Below are experts of layer 9 (counted from 0) of a mixture-of-experts language model. Rows are named router (the router's row for the expert), down (a neuron's output weights, with its number) and show model dimensions 96-191. Each number is 128 + 24 x the weight over its row's rms, rounded and kept within 0 to 255.
After each expert's rows: "comes before" lists some tokens at least twice as common just after its tokens as in all text. This comes from a sample of Wikipedia text that the model never trained on. Tokens count by the router's weight.

# expert 51
router [124 144 148 102 114 115 156 114 116 153  87 127 132 137 114 126 105  96 143 122 156  72 134 117 133 111 130 168 130 114 126  94 174 115  97  98 101 134 129 156 119 110 129 114 106 148  57 112 154 106 164 170 108 121 139 136 150 138 160 112 171 122 134 145 156 102 165 143 127 166  96 147 141 170 134 121 108 119 131 129 127 163 103 142 102 151 149 152 122 117 147 129 127 130 127 122]
down0 [126 106  98 131 178 149 159 167 146  99 131 183  99  97 128 130 136 157 122 133 122 127 118 139 146 159 144 127 116 134 153 140 127 139 127 164 120 100 143 134 144 104 124 119  99 133 136  72 111 120 137  96  84  94 133 119 135 131  92 113 146  95 110 132 136 162 145 102 140 126 144 167 125  87 136 162 116 176 129 125  98 146 147 110 159 155 132 148 127 170 127 152 129  97 182  97]
down1 [ 89  85 132  93 162 137 105 115 147  80 148 111  87 124 132 108 114 125  94 155 138 108 114 132 121 136 113 157 133 114 127 103 104 166 142 147 145 146 124 152 154  89 154 149 142 100 167 161 117 157 123 157  97 109 143 156  76 108 141 175  82 140 111  79 121 160 181 101 153 137 133 135 118 119 106 119 164  86 138 128 127 137 164 135 153 120 142 139 119 117 178 137  70 100 119 137]
down2 [135 176 137 161  90 156 145 123 171 142 152 103 146 169 157 145 127 133 161 134 125 137 131 127 119 101 115 118 132 137 120 147 126 147 107 148 127 173 140 160 139 120 137 144 123 123 126  91 118 109 153  85 126 157 141 130 144 113 104 134 141 154 138 171  91 156 128 118 152 146 117 134 106 123 143  87 139 151  97  90 100 144 196  73 124 141 182 102 189 112 131 137 135 139 147 128]
comes before: " |", ".", "–", ",", ")", "%"

# expert 33
router [ 82 120 109  86 110 102 106 126 156 143 134 128 120 109 116  79 110 145 121 102 124 149 162 129  84 145 119 166  90 105 197 143  90 121 154 130 137  81 102 142 112 185 122 122  90  91 148 147 141  94 151 109 156 116 121 131 169 115 144 133 140 123 109 112  93  97 137 156 144  73 117 106  93 167 160 170 115 174 141 154 107 159 168 115 149 163 106 141 120  93 111 151 166 115 152 151]
down0 [137 123 172  86 109 151 156 127 121 157 148 119 152 133  81 142 109 149 174  77 129 126 169 140 150 142 110 122  71 158 147 136 159 143 146 119  86 140 109 114  99 106  87 149 135 127 173 128 149 112 123 100 132 116 132 126 160 109  80 131 122 106  93 143 162  97  73 139 125 127 138 135 143 139 150 121 148 155 148 153 126 115 151 101  98 150 127 109 116 173 142 169 164 120 107 118]
down1 [102 144 123 156 138  92 129 101 140  92 157 134 108 130  86 116 105 159 154 139 141 118 120  92  78 119 151 133 168 101 158 104 106 158 124 134 122  82  88 112  83  98 158 117 139 131 104 143 149 120 161 104 162 123 100 122 102 137 113 132  97 123 142 102 119 128 129 124 134 124 129 151 100 110 130 155 147 150 136 126 135 176 152  97 158 160 129 110 130 116 120 158 125  81 136 128]
down2 [157 128 161 135 155 139 108 125  98 138 125 167 124  96 121 169 149 155 109 153 131 115 151 132 143 125 116 145 132 117 118 178 150 158 130 128 132  84 110 115 123 108 107  98  88 118 135 133 128 149 131 150 128 115  82 142 173 126 144 143 152 136  82 121 112 132 163 102 120 145  81 138 103 100  61 135 118 109 115 160 108 136 161 123 140 126 124 141 147 127 118 103 168 126 119 110]
comes before: " the", " a", " to", " his", " in", " by"

# expert 34
router [198 132 128 157 123 117 139 156 153 170 155 120  73 145 128 134 117  90  97 120 132 149 106 159 149 111 140 129 128 121 127 163 120 116 113 114 168 171 123 118 136 132 157 130 131 108 140 114  76 146 164 128 101 148 127 143 174 150 166 112 148 105  95 116 105 122 101 101 108 129 106  81  97 125 148 173 127 156  90 146 116  82  95 120 129 109 138 113  98 109 104  96 123 106 153 161]
down0 [148  79 148 168 136 126 162 136 135  89 133 130  74 169 121 128 131 134 135 152  79 125 104 183 134 153 162 145  62 157 144 167 135 126 137 143 132 113 170 137 115 161 127 126 124 101  68 126 126 118 143 124 101 122 138 161 150 116 149 139 163 137 147 124 112 182 118 164 117 112 131  73 155 159 154 101 103 143 123 140 104 149 123 104 126 161 124 125 135 104 143 137 150 124 142 118]
down1 [116 123 118 121 127 136 130 167 123 141 123 135 140 128  95 114 151 144 131 102 100 108 124 104 173 133 113 140 131 111 116 105 127 132 133 164  77  93 138  82 142 142 113 115 121 144 119 142 146 102 123 189 159 149  61  89 106 137 112 110 148 128 160 120 145 152 150 137 108 125  98 128 134 143 105  87 114 147 181 136 189 147  93 106 165 153 149 124 132 168 114 128 169 121 132 102]
down2 [135 134 157 159 141 165 147 130  98 123 102 135 130 117 152 152  81 130 115 172 120  85 135 116 140 118 125 115 157 128 153 134 136 112 123 149 146  88 115 169 124 148  91 146 125 138 120 146 140 116 153 117 117 103 137 164 150 149 118 131 115 126  95 158  62 131 114 147  98 140 105 142 127 159  97 158 136 131 110 106 100 110 122 149 152 116  76 138 116 124 103 162 190  99 105 158]
comes before: "=", "\n", "\n\n", "|", ":", " ="

# expert 57
router [141 129 134 151 180 155 131 114 112 147 102 102 127 164  99 138 149  92 123 148 121 128 110 156 180  77 161 172 192 133 164 100 191 113 130 136 160  95 147 134  84 125 170 132 113 149  83 101 161 116 133 138  80 142 150 133 127 156 130 121 172 104 137 127 163 150 140 145 129 140 125 112 172 140 133 135 105 114 114 151 139 141 160 146 119 137 133 102 117 143 151  75 151  93  83 167]
down0 [ 99 123 146 171  80 108  85 126 132 128 100 148 121 119  99 148 155 121 129 187 106 164 125 167 164 119  94 129 136 132 150 158 130 126 116 191 151 144 118 144  75 153 145 118 128 129 116 137  93 133 108 114 139 117 138 132 119 101 135 153 118 120 179 164 144 136 110 109 119 138 133  83 101 126 156  60 103  97 155 109 163 193 145 121 144 140 134  79 107 148 123  98 134 121 161 164]
down1 [135 123 137 160 133 119 125 119 150 147 146 129 118 114 123 112 145 111 100 119 147 118 127 146 170 131 103 127 135 152 112 170 151  88 108 107 134 116 110 154 180 102 115 111 116 107  95 105 108 114 190 118 117 114 132 153 160 133 125 133 101 149 111  62 120 131 125 153 152 122 125 116 116 123 116  99 136 109  93 144 162 131 122 133 119 116 153 137 107  73 151 121 149 129 102 154]
down2 [ 98 157 125 124 109 111  92 116 118 128 166 169 188 121 144 111  92 171  98 135 141 121 170 135 143 108 143 131  99 104 160  85 125 129  86 118 137  89 148 148 118  72 132  95 141 130 133  87 129  95  95 120  82 105  90 101  76 112 178 120 147 164  93 137 133 120 170 120 110 114  99 126 166 111 135 154 120 161 141 118 130 105 102 151 104 170 108 120 122 116 153 167 141 137 160  91]
comes before: " |", "–", ",", ")", ".", "%"

# expert 43
router [141 133 132  70 129 101 107 145  99 137  84 134 138 150 126  70 100 143 161 133 149 116 136  90 104 136 112 127 153  77 177 142 122 155 160 146 124 131 156 174 150 137 109 132  87 116 144 131 164  86 172 119 130 110 113 121 148 132 129 120 124 107 114  96  79 114 119 139 148  98 126 143  98 164 126 126  98 110 152 144 141 167 131 139 140 175 123 154 165 137  97 184 116 120 117 139]
down0 [121 117 120 130  84  93  51  97 128 140 142  82 143 101 138 129 132 144 131  73 106 115 112  92 149 145 139 114 118 146 119  94  89 113 125 150 155 136 170 126 100 140  75 146  95 166 151 145 121 164 133 161 163 154 119 157 137 150 128 134 145 160 168  97 117 117 144 110 129 111 145 108 173 122 126 171 108  97 136  51 168 166 126 159 146 137 103 143 115 119 148 114  84 122  82 149]
down1 [136 155 111 130 106 128 138 163 111 119 125 146 149 110 142 118 125 109 123  95 164 146 118 154  68 141 142 132  87 139 136 119 158 133 116  88 108 160 139 125 122  83 153 121 192 116  72 173 121 114 144 123 117 107 142 111  55 101 132 132 123 124  94 130 177 114 169 142 143 138 117 145 132 146 155 111 108 116 101  64 121 163 123 125 156 146 125 127 138 133 151 119 125 146 139 132]
down2 [120 108 161 144 125  91 126 135 181 128 130 153 131 126 169 167  93  97 163 142 127 139 138 138 123 150 111 116 124 126 158 118 133 134 127 135 144  80 143 151 153 126 105 146 113 168 133 106 119 106 164 141 146 153 135 124 166 117 126 145 141  92 104 111 129 119 144 123 134 187 127  91 124 113 100 110 127 156 111 135 118 145 151 129 100 133  92 109 108 174 137 171 132  99 126  71]
comes before: " the", " a", " in", " to", " by", " as"

# expert 38
router [122 104 151  90 153 115  78 126 107 140 138 137 163 132 156 150 120 106 102 167 142 126 115 157 121 145 161 109 140 110 173 124  91 129  88  79 105  81  95  84 127 137 124 149 153 138  87  85 113 110 129 111 156 120  90  99 163 110  79 158 123 124 127 145 140 112 113 108 122 120 163  94  91 158 119 107 124 102 132 122 106 109 109 158 155 107 129 110 156  98  69 165  88 124 141 136]
down0 [114 123 153 168 106 127 123 141 110 127 150  84 170  99  98 100 115 103 110 101 146 153 138 131 138 145 160 138 102 123 107 105  88 136 126 146 165 138 100 147 127 150 127 153  58 113 119 190 133 136 128 166 185 150 114 161 115 115 132  89 140 133 109 122 139 140 118 136 137  55 135 152 125 106 170 233 106 125 146 124 136 136 119 147 133 139 122 126 166 163 115 169 143 119 141 147]
down1 [139 162 141 134 101 109 175 178 152 149 163 137 138 126 115 107 158 143 139 186 105 133  64 119 122 142 123 162 146 108 125 141 182 127 135 156 145 178 124 151 146  99 129 101 132 116 169 141 123  89 126 127 137 159 130  89 100 153 104 123 170  96 137 121 102 135 113 159 153 144  88 121 146 144 126 154 119 160 127 152 108  91 158 141 129 115 154  94 112 148  96 107 135 143 136 121]
down2 [146  80 111 130 134  94 137 158 106 137 148 176  98 119 129 115 148 114  95 160 146 163 139 113 170 129 116 129 132 142 136 155 209 115 154  87 117  98  85 166 109 154  88  95 100 129 128 173  97 142 113 127 117 144  93 131 151 158 129 143 145 153 114 138  94 114 145  91 139 101 118 107  95 120 166 122 135  85 169 109 132 104 147 163 118 123 147 183  91 128 114 107 122 144 110 131]
comes before: " the", " a", " be", " his", " their", " her"

# expert 41
router [127 146 133 108 114 118 141 115 126 162 138 150  78 136 157 145 130 107 135  79 130  90  76  99  97 154 132 142 143 108  99 122 135 117 120  92 102 145 117 103 118 123 131 141 141  88  88 113 153 164 113 100 136 116 154 133 114 151 155 114  83 162 112 162 116  68 147 146 167 137  79  99 140  97 137  86  98  99 108 113 124 133 112 126  77  90 137 156  82 127 122 162  69 145 166 118]
down0 [159 156  89 147  96 143 147 104 113 132 156 119 134 137  85 110 125 174 152 138 117 114 142 128  77 135 138 116 116 123 161 113 145 129  92 128 141 114 129 159 131 112 108 125 134 135 116 182 141 129 112 121 137 141  84 119 145 120 146 121 105 135 193 126 105 106 129 144 146 120 119 119 103  77 123 117 143 164 177  88 107 102 159 129 152 126 138 118 135 158 142 138 146 167 127 129]
down1 [128 155 110 104 125 144 112 119 116 156 149 159 154 147 123 174 136 126 121  97 172 109 144  95 148 181 107 114 108 162 114 155 112 111 149 115  64 167  77  75 189 103 138 187 133 180 140 158 110 133 137 137 149 135 136 156 104 141 115 154 133 131 139 114 150  98 158 111 160  56 133 119 142 129 155 173  90 114  86 140 156 137 160 143 125 160 131 123 140  89 132  89 107 140 101 100]
down2 [139 134 164 107 145 105 123 116 165 106  97 146  92 126 141 115 126 155 156  86 117 132 146 108  76 113 174 103 135 145 167 110 129 147  87 110 144 131 107 148  90 108 100 122 119 157 162 171 137 111 114 127 129 128 117 121 129 119 160 104 107 165 131 141 107  88 144 141 164  78 159 117 145 106 128 137 128 142 174 131 122 116 134  76 116 105 120 101 133 145 116 151 108 117 140 102]
comes before: "-", "=", "|", "19", "H", "based"

# expert 32
router [132  90 120 170 158  75 148 104 138 126 117 115  93  57 107 153 145  76 153 105 120 115 151 144 132 124 150 112 102 116 141 115 135  80 152 176 112 157 111 108 152  90 145 123 138 144 104 154 110  76 131 147  67 127 152  99 149 136 167 108 137 116 158 137 140 116 144 117 141 135 132  90 118 160 141 157 124 128 167 101 109 147  86 126 154 151 100 147 155 104 166 112 136 115 145 114]
down0 [124 155 124 141 151 134 126 132  93 173 162 112 136 110 106 132 118 130 122 191  99 122  77 147  90 129 142 151 112 157 167 133  99 159 132 122 142 123 106 131 124 141 107  92  84 127 115 157 141 100 118 100 134 132  60 122 133 109 121 147 124  97 136 148  98 144 142 145 145 125 125 142 110 120 125 113 118  73  69 116 142  92 120 101 103 130 115 138 110 149 109 125 179 114 115 126]
down1 [179 164  47 150 133 111 125 119 156 108 169 129 135 136 132 122 155 150 141 159 140 110 168 159 124  99 112 116 123 123  92 117 153 129 149 127 137  92 132 133 152 111 109 133 180 133 106 122 129 109  98 145  97 103  92 108 134 171 142  96  98 176 135 121 136 125 140 108 119 119 144 144 127 161 173 116 104 110 148 134 122 116 107 123 145  91 134 148 114 137 144 130 152 181 146  94]
down2 [127 136 154 128 121 131 154 131 141 119 132 114 109 132 149 142 119 127  92 162 122 115 134  66  99 123 108 102 122 164 130 105 128 153 104 156 120 126 107  94 137 152 166 160 123 144 131 140 146 143  82 117 146 144 186 111 110 124 113 140 117  87 116 112 113 140 138 105 168 103 131 139 143 113  76 159 139 119 117 144 111 119  90 112 115 127 146 128  88 165  76 108 116 133 127 142]
comes before: ",", ":", " |", " of", " (", ")"

# expert 54
router [124 128 125 152 121 137 152 144 113 113 154 103  85  77 114 150 140 116 143 153 104 163 162 104 171 142 159 123 108 105 152 114 107 120 158 137 139 182 129 113 164 146 131  97 123 149 142 104 131  86 143 111  93 141 142  96  87  91 107 115 148 136 122 101 135 129 160 109 140 128 154 124 158 117 136 141 118 200  89 152 147  73 126 112 161 147 116 135 128  77 142  73 151 144 156 161]
down0 [210 119 122  62 152 145 111 101 125 118 102 124 107 125 152  85 121 115 131 135  84 130 126 147 164 172 117 126 158 171 154 120 100 144 119 134  92 137 111 104 101 131 106 126 114 163 171 158 120 104 137 109 127 127 119 158 134 187 127 122  89 113 132 108 143 110 148 139 153 136 148  76 100 149 123 136 157 155 111 129  91 121 115 150 169 159 144  97 137 148 113 182 152  97 182 129]
down1 [132 122 148 147 111 142 152 110 157 102 159 103 116 174 120 131 161 116 134 135 159 134 125 130 107 143 153 102 149  93 149 101 110 154  95 151 161 147 122 120 175 174 113 191 145 126  79  95 178 118 148 124 133 121 144  97 113 108 120  95 152 109 130 178 111  96 135 162  76 121 128 124 128 181 167 112 139 163 110 114 156 113 134  96 148 131 128 123 122 111 137 105 124 157  78 134]
down2 [122 110 105 130 136 138  76 123 142 143 120 131 130 125  98 126 108 143 119 151  94 123 127 140 156 109 102 139 156 126 126 167 163  85 143  96  86 139 121 130 154 136 115 146 169 116 142 136 108 105 161 107 127 102 133  96 121 119 127 160 126 107 132 106 151 103 133 140 105 103 159 150 151 132 139 100 136 169 132  83 122 104 124 177 110 147 176 109 121 151 130 124 112 118 100 139]
comes before: " |", ":", "|", "–", " medal", " –"

# expert 40
router [120 128 176  86 105 114  97 130 136 111 141 110 153 119 159  93 119 150 109 128 153 103 131 128  96 141 132 168  90 141 148 158  74 124 169 159 113 116 139 133 154 105 126 109 106 110 176 128 185 141 134 147 167 145 125 104 160 131 123 125 138 153  97  98 133 112 136 114  99  78 172 118  70 115  96 106 169 123 156 142 135 101 135  96 134 148 162 116 160 130 137 135 105 182 117 157]
down0 [121 119  88  94 136 119 162 130 107 134 123 137 116 101 128 118 106 140 110 132 113 153 148 134  97 103  87 141 137 102 141  99 132 179 107 114 178 163 134 182 122 125 139 112 106 159 133 149 158 121 128  99 133  63  97 128 139 151 108 111 159 114 117 126 146 135 168 162  82 131 106 109 155 146 138 140 138 120 132 116 163 128 135 111 155 165 119 148  89 151 151 147 115 153 118 119]
down1 [129  86 120 194 136 155 114 136 100 120  80  98  93 150 110 102 107 157  97  78 126 160 177 132 138 140 102 177 111 136  91 138 136 133 161  95  89 124 114 120 120 175 139 175 122 111 110 109 110 144 106 109 113 136 157 132 135 122 116  99 164 141 135 170 157 104 122 137 126 139 128 137  95 133 127 113 125 145 139 139 127  98 155 118 116 117 184 139 133 127 159 109 101 112  99 143]
down2 [178 112 108 158 162 172 134 113 127 179 134 102 149 113  99  85 101 138 150 105 104 168 136 194  91 141 149 130 133 138 177  94 104  77 180 162 103 123 147 122 166 126 125 121 109 162 119 102  96 133 133 152 137 187 104 104  96 122  85 128 130 160 124  86 154  67 115  93 151 133 133 118 148 114 125 139 144 137 156 134 103 150  65  94 145 123  93 110 143 193 132 131 136 137 110  89]
comes before: " the", " a", " his", " an", " be", " its"

# expert 14
router [149 119 126 163 101 114 132 141  87 120 133 149 111 138 179 140 128 145 118 159 158 106 109 159 155 127 117 141  85 129 113 122  93 100 116 103 171 157 155 110 153  85 135 142 126 126 121 159  94 119 102 142 145 148 146 139 129 167  79 141 164 102 155 159 168 104 107 156 121 132 139 124 111 114 133  64  87 105 119 125 121 108 149 103 177 133 133 117 115 128 136 102 117 135 153 116]
down0 [ 79 117 116 150 123 147 143 130 125  98 129 186 131 150 129 145 127 149 118 153 115 164 140 125 111  88 161 104 112 113 123 113 155 129 150 165 140 122 126 135 108 116 157 113 170 139 130 158 146 115  99 120  71  92  97 130  60 133 127 143 167 128 106 119 113 152 176 118 105 126 101 124 132 124 150 160 139  95 163 126 119 115 143 129 124 115 118 133 161 152 151 134 103 100 102 123]
down1 [126 131 145 151 162 150 168  76 153 132 151 115 110 154 108 133 139 119 119 137 111 151 144 122 151 137 123 143 132  68 118 142 130 148 148 110 148 137 103 116  65 146 143  85 134 125 123 125 129 145 119 109 129  89 143 136 159 133 124 135 127 140 110 128 117  93 141 160 124 123 115  85  84 123 129 144 123 166 138 124 118 104 153 172  88 121 127 174 194 144 158 167  99 153 130 128]
down2 [124 177 138 115 125 131 125 110  91 145 148 108 123 114 148 159 124 178  61 119 107 135 122  87 131  93 113 115 123 146 148 155 118 175 167 191 116  98 119 147 106  81  62 132 101 127 147 139 111 187 147 177 138 125 136 129 126 128 117 153 101 112 110 119  74 135 120 145 101 115 126 142 113 100 164 118 103 121 113 136 151 138 149 124  96 120 152 136 172 135 131  94 125 124  89 142]
comes before: "s", "y", "ing", "ed", " of", "ion"

# expert 39
router [138 116  97 155 150 108 109 134 115 115 105 103 154 163 124 142 117 133 169 125 143 146 134 148 145  84  85  93 151 119 151 100 162 148  80  90 142 124 146 140  95  89 132 120 135 138 131 120  98 149  81 120 120 163 134 121  84 124 130 147 127 138 141 145 125 106 129 113 112 139 111 164 152 134 120  96 112  98 152 171 110 117 138 108  86 165  76 116  94 109 115 138 153  99 109 117]
down0 [109  96 140 110 128 116 157 166 168 154 105 155 155 153 150  85 120 166 148 169 106  93 137 114 161  76 108 135  98 133 119 151 135 155 102 132 185 140 139 111 117 102 110 122 113 139 109  94  96 155 138 118 136 133  93 122  85 122 128 111 149 127 152 171 142 105 101 144 136  90 109 159 151  98 147 141 154 128 136 137 143 130 109 110 142 108 128  96 144 107 114  98 156 141 125 135]
down1 [138 154 113  94 105 135  84 101 145 103 120 134 177 166  80 107 109 154 146 141  90 112 147 149 122 166 119 107 114 137 134 139 144 119  81 109 158  90 108 125  90 122 117 136 128 129 134 144 121 101  82 145 126 111 120 120 154 138 141 105 122 133 150 101 131 144 192 139 152 109 151 109 127 139 113 164  83 157 144 128 126 171 153 124 120 100  61 116 116  94 124 140 110 125 141  95]
down2 [143 117 113 141 137 138 130 125 132 148 119 127 138 104 131  81 111 101 114 119  76 105 123 114 128 118 113 122 150 101 132 121 125  82 119 153 114 139 111 150 139 150 102 122 109 164 109 142 118 167 107 145 128 115 165 137 153 157 120 152 102 147 112 154 132 150 111  98 165 120 159 103 158 149 115 118 108 162 136 109 133 121  82 152 161 117  74 117  98 160 132 134 144 158 124 107]
comes before: " |", " (", ")", "i", "a", ";"

# expert 52
router [141 125 145  83 146 112  87 128 103 138 146 111 144 105 146  91  89 171 120 103 118 110 102 125 120 175 101 107 120  96 124 145  61 126 101 119 158  78 123 184 158 134 104 114  85  86 147 133 176 135 159  85 171 130 107 174 120 152 140 187 117  82 129 138 152 116 130 126 133 125 122 135 131 141 107 141 123 115 142 143 109 129 101 113 100 114 121 126 145 134 151 155 154 147 120 151]
down0 [178 116 116 155 147 104 134 134 174 154 124 134 130 160  85 140 123 144 136 140 155 125 180 132 153 101 128 141 108 114 130 146  98 133  61 139 104 154 139 130 107 113 134 153 131 118 129 118 133 131 117 137 125 108 143 142 151 141 138 134  99 148 108 146 116 155 166 104  97 143 175 177 151 124 167 146 127  92 123 130 142  86 129 115 133 121 126 134 126 126 141 116 102 119 166 139]
down1 [135 145 144 162 128 121  92  89 125 107 134 113  94 158 110 106 111 159  92 137 131  87 120 128 113 182 148 100 178  88 119 127  63 132 124 127 121 150 108 143 109 123 129 127 164 138 116 108  78 139  95 164 177 154 116 102 122 154 134  95 101 100 139 132 171 119 131 140  97 114 100 125 134 108 107 130  98 148  99 133  99 110 138 115 114 126 152 158 157 154  77 140 133 135 105 142]
down2 [119 155 163 157 127 116 122  86 103 133 148 123 140 137 122 134 112 115 144 144 136 139 149 129 153 126 160 185 172 163  87 138 158 134 112 148 110 146 123 111 112 110 131 157 147 119 168 112 103 109  87 116 148 129 133 127 118  99 116  88  87  96  99 118 123 131 104 138 114  96 113 126 125  81 139 144 134 122  96 114 141 151 122 121 153 144 131 130 137 127 157 114  72 125 148 162]
comes before: " the", " a", " to", "ed", " that", " been"

# expert 44
router [128  98 149 100 117  97  88 112 124  97 162  93 132 105 114 137 118 152 137 107 115 120 159 110 114 111 124 154 124 110 151 125  75 120 140 181  77  96 115 124 133 148 118 154 165 118 160  78 100 134 167 147 160 106 112  60 146 142 128 124 129 167 113 155 111 138 111 153  89 146 166 119 132 141 104 140 156 117 138 126 111 117 141 162 153 146 159  70 149 116 126 149 113 165 139 165]
down0 [104 177 116 123  91 140 131 189 146 157 116 185 110  70 109  93 131 100 126 143 113  96 139  83 101 116 101 167 123 150 131  80 147 154 131 130 134 120 126 119 125  99 113  94 124 132 166 151 159 115 153 165 103 126 170 173 134 101  73 149 147 155 148  80 143 131 133 101 108 135  84 140 128 114 119 136  75 134 161 107 135 100 184 124  85 131 110 166 179 157 126  69 148  88 140 121]
down1 [157 115 101 136 138 148 155 145 132 120 121 162 172 153  93 104 120 151  88 136 111 149 131 121 131 124  52 149 123 143 115 187  98 102 129 134 102 127 165 118 136 136 110 156 159 141 168 116  94 115 138 111 139 107  85  75 147 142 117 152 108  94 131 170 122  93 114 170 117 111 108  91 118 142 110 123 172 144 134 118 166  99 112 120 134 129 101 124  72 145  68  86 181 155 124 173]
down2 [175  61 147 102 116  57 110 106 127 154 132 123  91 137 109 107 139  39 102 156 139 114  60 135 123  87 161 113 152  87 106 140 128 125 134 133 150 139 114 119 141  92 139 132 127 126 129 117 148 142 144 127 112  89 125  91 115 135  98 139 119 158  80 154 168 129 166 137 152 135 132 147 129 148 135 150 121 105 123 127 124 124 111 108 130 120 157 153 156 115 133 123 127 103 110 109]
comes before: " the", " a", " his", " an", " their", " New"

# expert 0
router [124 114  98 145 136 130 143  88 138 115 114 108  99  94 155 144 144 147 122 139 139 118 116 129  98 141 135 104 113 106 104  94 117 130 143 125 136 167 135 116 152 170  89 117 154 121  99 120 163 123 109  83 129 103 131 130 133 154  99 122 117 151 109  97 107 142 150 150 175  95 121 111 158 108 100 158 124 145 103  94 105 155 147 111  85 118 108 125 120 120 168 132  96 147 144 135]
down0 [116 142  94  63 112 152 160 124 106 115 109 109  90 141 142  99 126 122 118 119 141 155 135 139 119 102 192 113 117 120  96 104 132 155 175 121  92 143 129 124 152 110 128 102 128 156 152 133 118 107 116 110 154 125 173  96 136 146 150 107 138 161 124  95 109 134 106 120  81 109 141 117 141 129 129 176  90 141 175 103  96 144  86 120 126 138 133  96 144  84 110  92 139  75 143  93]
down1 [112 142 135 129 160 149 172 149 144 112 124 133 119 120 115 124 137 155 120 131 154 173 107 170 129 129 115 151  88 127 131 119 136 129 131 111 170 125 140  74 139 138 166 101 111  90 129 153 154 160 129 119 123 158 103 147 130  97 110 118 141 149 143 134 123 163 150 159 160 139 132 120 120 138 144 114 136 132 142 102 136  98 121 123  99 140 136  90 117 119 169 136 109 116 150 119]
down2 [130 127 184 101 136  96 119 112 141 106 104 127 183 104 138 141 103 144 116  70 148 110 129 121  90 135 130 153 172 155 104 118 112  79 105 125 155 129 144 166 115 115 100  83 136 128 102 139 107 164  77 108 122 148 160 155 145 108 156 164 151 139 176 197 105 138 115 166 107 137 114 132 138 142 144 148  96 104 150 142 115 174 129 148 120 100 101 116  67 138 130  61 127 124 166  95]
comes before: "-", "|", "=", " •", " Pu", " Country"

# expert 42
router [128 134 107 140  98 125 128 123 111  91 123  97 123 187 127  77 116 154 174  96 147 148 126 130 124  79  97  91 143 141 142  80 135 123 136 142 141 156 133 144 125 106 105 125 139 145 114 123 131 155 114 108 158 133 109 103 119 139 145 138 137 129 114  97 152 119 117 111 112 102 127 143 162 108 169 109 157  87  96 123 105 133 135 121 140 149  52 129  63  94 132 125 158  99 105 123]
down0 [119 156 115 144 119 101 123 159  90 113 120  84 140 127 104 138 158 108  98 108  92 174 111 134 114 102  72 139 145  96 156  99 133 159 108 169 138  96 120 185 129 143 114 119 132 162 100 132 154 135 140 127 146 136 129 126 112 117  65 164 168  91 109  73  88 117 156 118  77 124 115 132 159 117 138 115 130 131 112 142 118 107 158  89 150 142 133 162 125 136 119 110 129 118 105 137]
down1 [157 149  91 121 143 149 129 123  78 132 127 140 124 111 137 131  95  86 163 150 131 135 123 144 115  92 129  89 138 145 152  87 168 160 134 111  93  87 118 124 136 103 182 158 119 117 148 130 138 146 150 124 170 115 130 136 142 162  83 156 143 126 135  96 137 122  90 119 144 176 124 128 160 142 120 150 149 123 166 134 103 122 146 124  97 114 151 137 108  94 101 155 174 139  85 111]
down2 [120  82 169  94 105 142 141  67 122 120 136 121 104 119 113 145 146 125 124 172 146  75 105 107  88 144 149 148 135 108 110 126  92 134 127 178 113 134 117 146 120  88 133 126 121 146 131 126 114 164 141 152 139 100 143 142 130 124 129 172 160 155 168 135 115 157 151 163 139 118 123 131  89 166 146 154 104  83 129  96 161 131 170 162 124 140 102 154 131 104 100 131  97 106 100 121]
comes before: " |", " (", "i", "a", "n", "u"

# expert 4
router [114 147 172 149 137 118 149 138 146 141 146 144 156 108 119 155 134 105 170 140 133 159 136 129 149 166 130 116 145 169 121 134 164 111 129 144 106 121 173  99 131 109 158  82 171 102 121 100  96  93 158 123 115 134 176 139 150 159 114 146 149 100 126 139 145 160 154 140 153 143 116 130 135 125 112 135 110 136 133 166 116 103 167 185  94 148 115 107 132 141 129 160  90 109 114  72]
down0 [112 151 130 130 142  97 112 128  97  87 122  95 131 133 168 103  83 149  63 101 121 156 115 121 167 141 149 165 108 111 175 119  85 130 100  88 153 149 110  98 159 155 169 140  97 145 152 152 126 166  77 117 110 171 134 121 154 143 139 149 151  87 153 143 128  92 131 141 128 118 116 121 133 127 119 123 163  99  95 161 115 195  95 106 123 138 114 125  94 130 155 108 161 128  90 167]
down1 [131 141  98 131 160 139 104 141 159 117  80  82 128 136  96 146 133 122 147 112 114 186 131 138 119 137 101 140  98 145 114 191 101  94 133 111 111 121 156 138 109 146  88 124 139 154 140 154 108 101 171 150 189 136 130 145 116 139 131 136 123 185 126 115 125 144 125 129 126 134 153 135 140  99 153 130 124 117 162 109 105 151  80 133 128 134 102 130  99  90 129 130 150 127 160  80]
down2 [147 148 136  87  85 107  95 140 168 166 105 179 139 113 115 119 132 134 126 128 172 108  88 147 109 150 124 123 109 111 134 152  87 166 125 152 152 106 122 161 140 111 141 121 129  94 110 131 105 136 140  99 181 142 122 139 129 139 102 140 142 143 137  97 101 111 128 101 115 156 139 187 121 110 158  85 113 132  24 127 102 118 154 142 161 136 134 123 104  95 140  87 128 114 134 148]
comes before: ",", " of", ".", " and", " in", "\""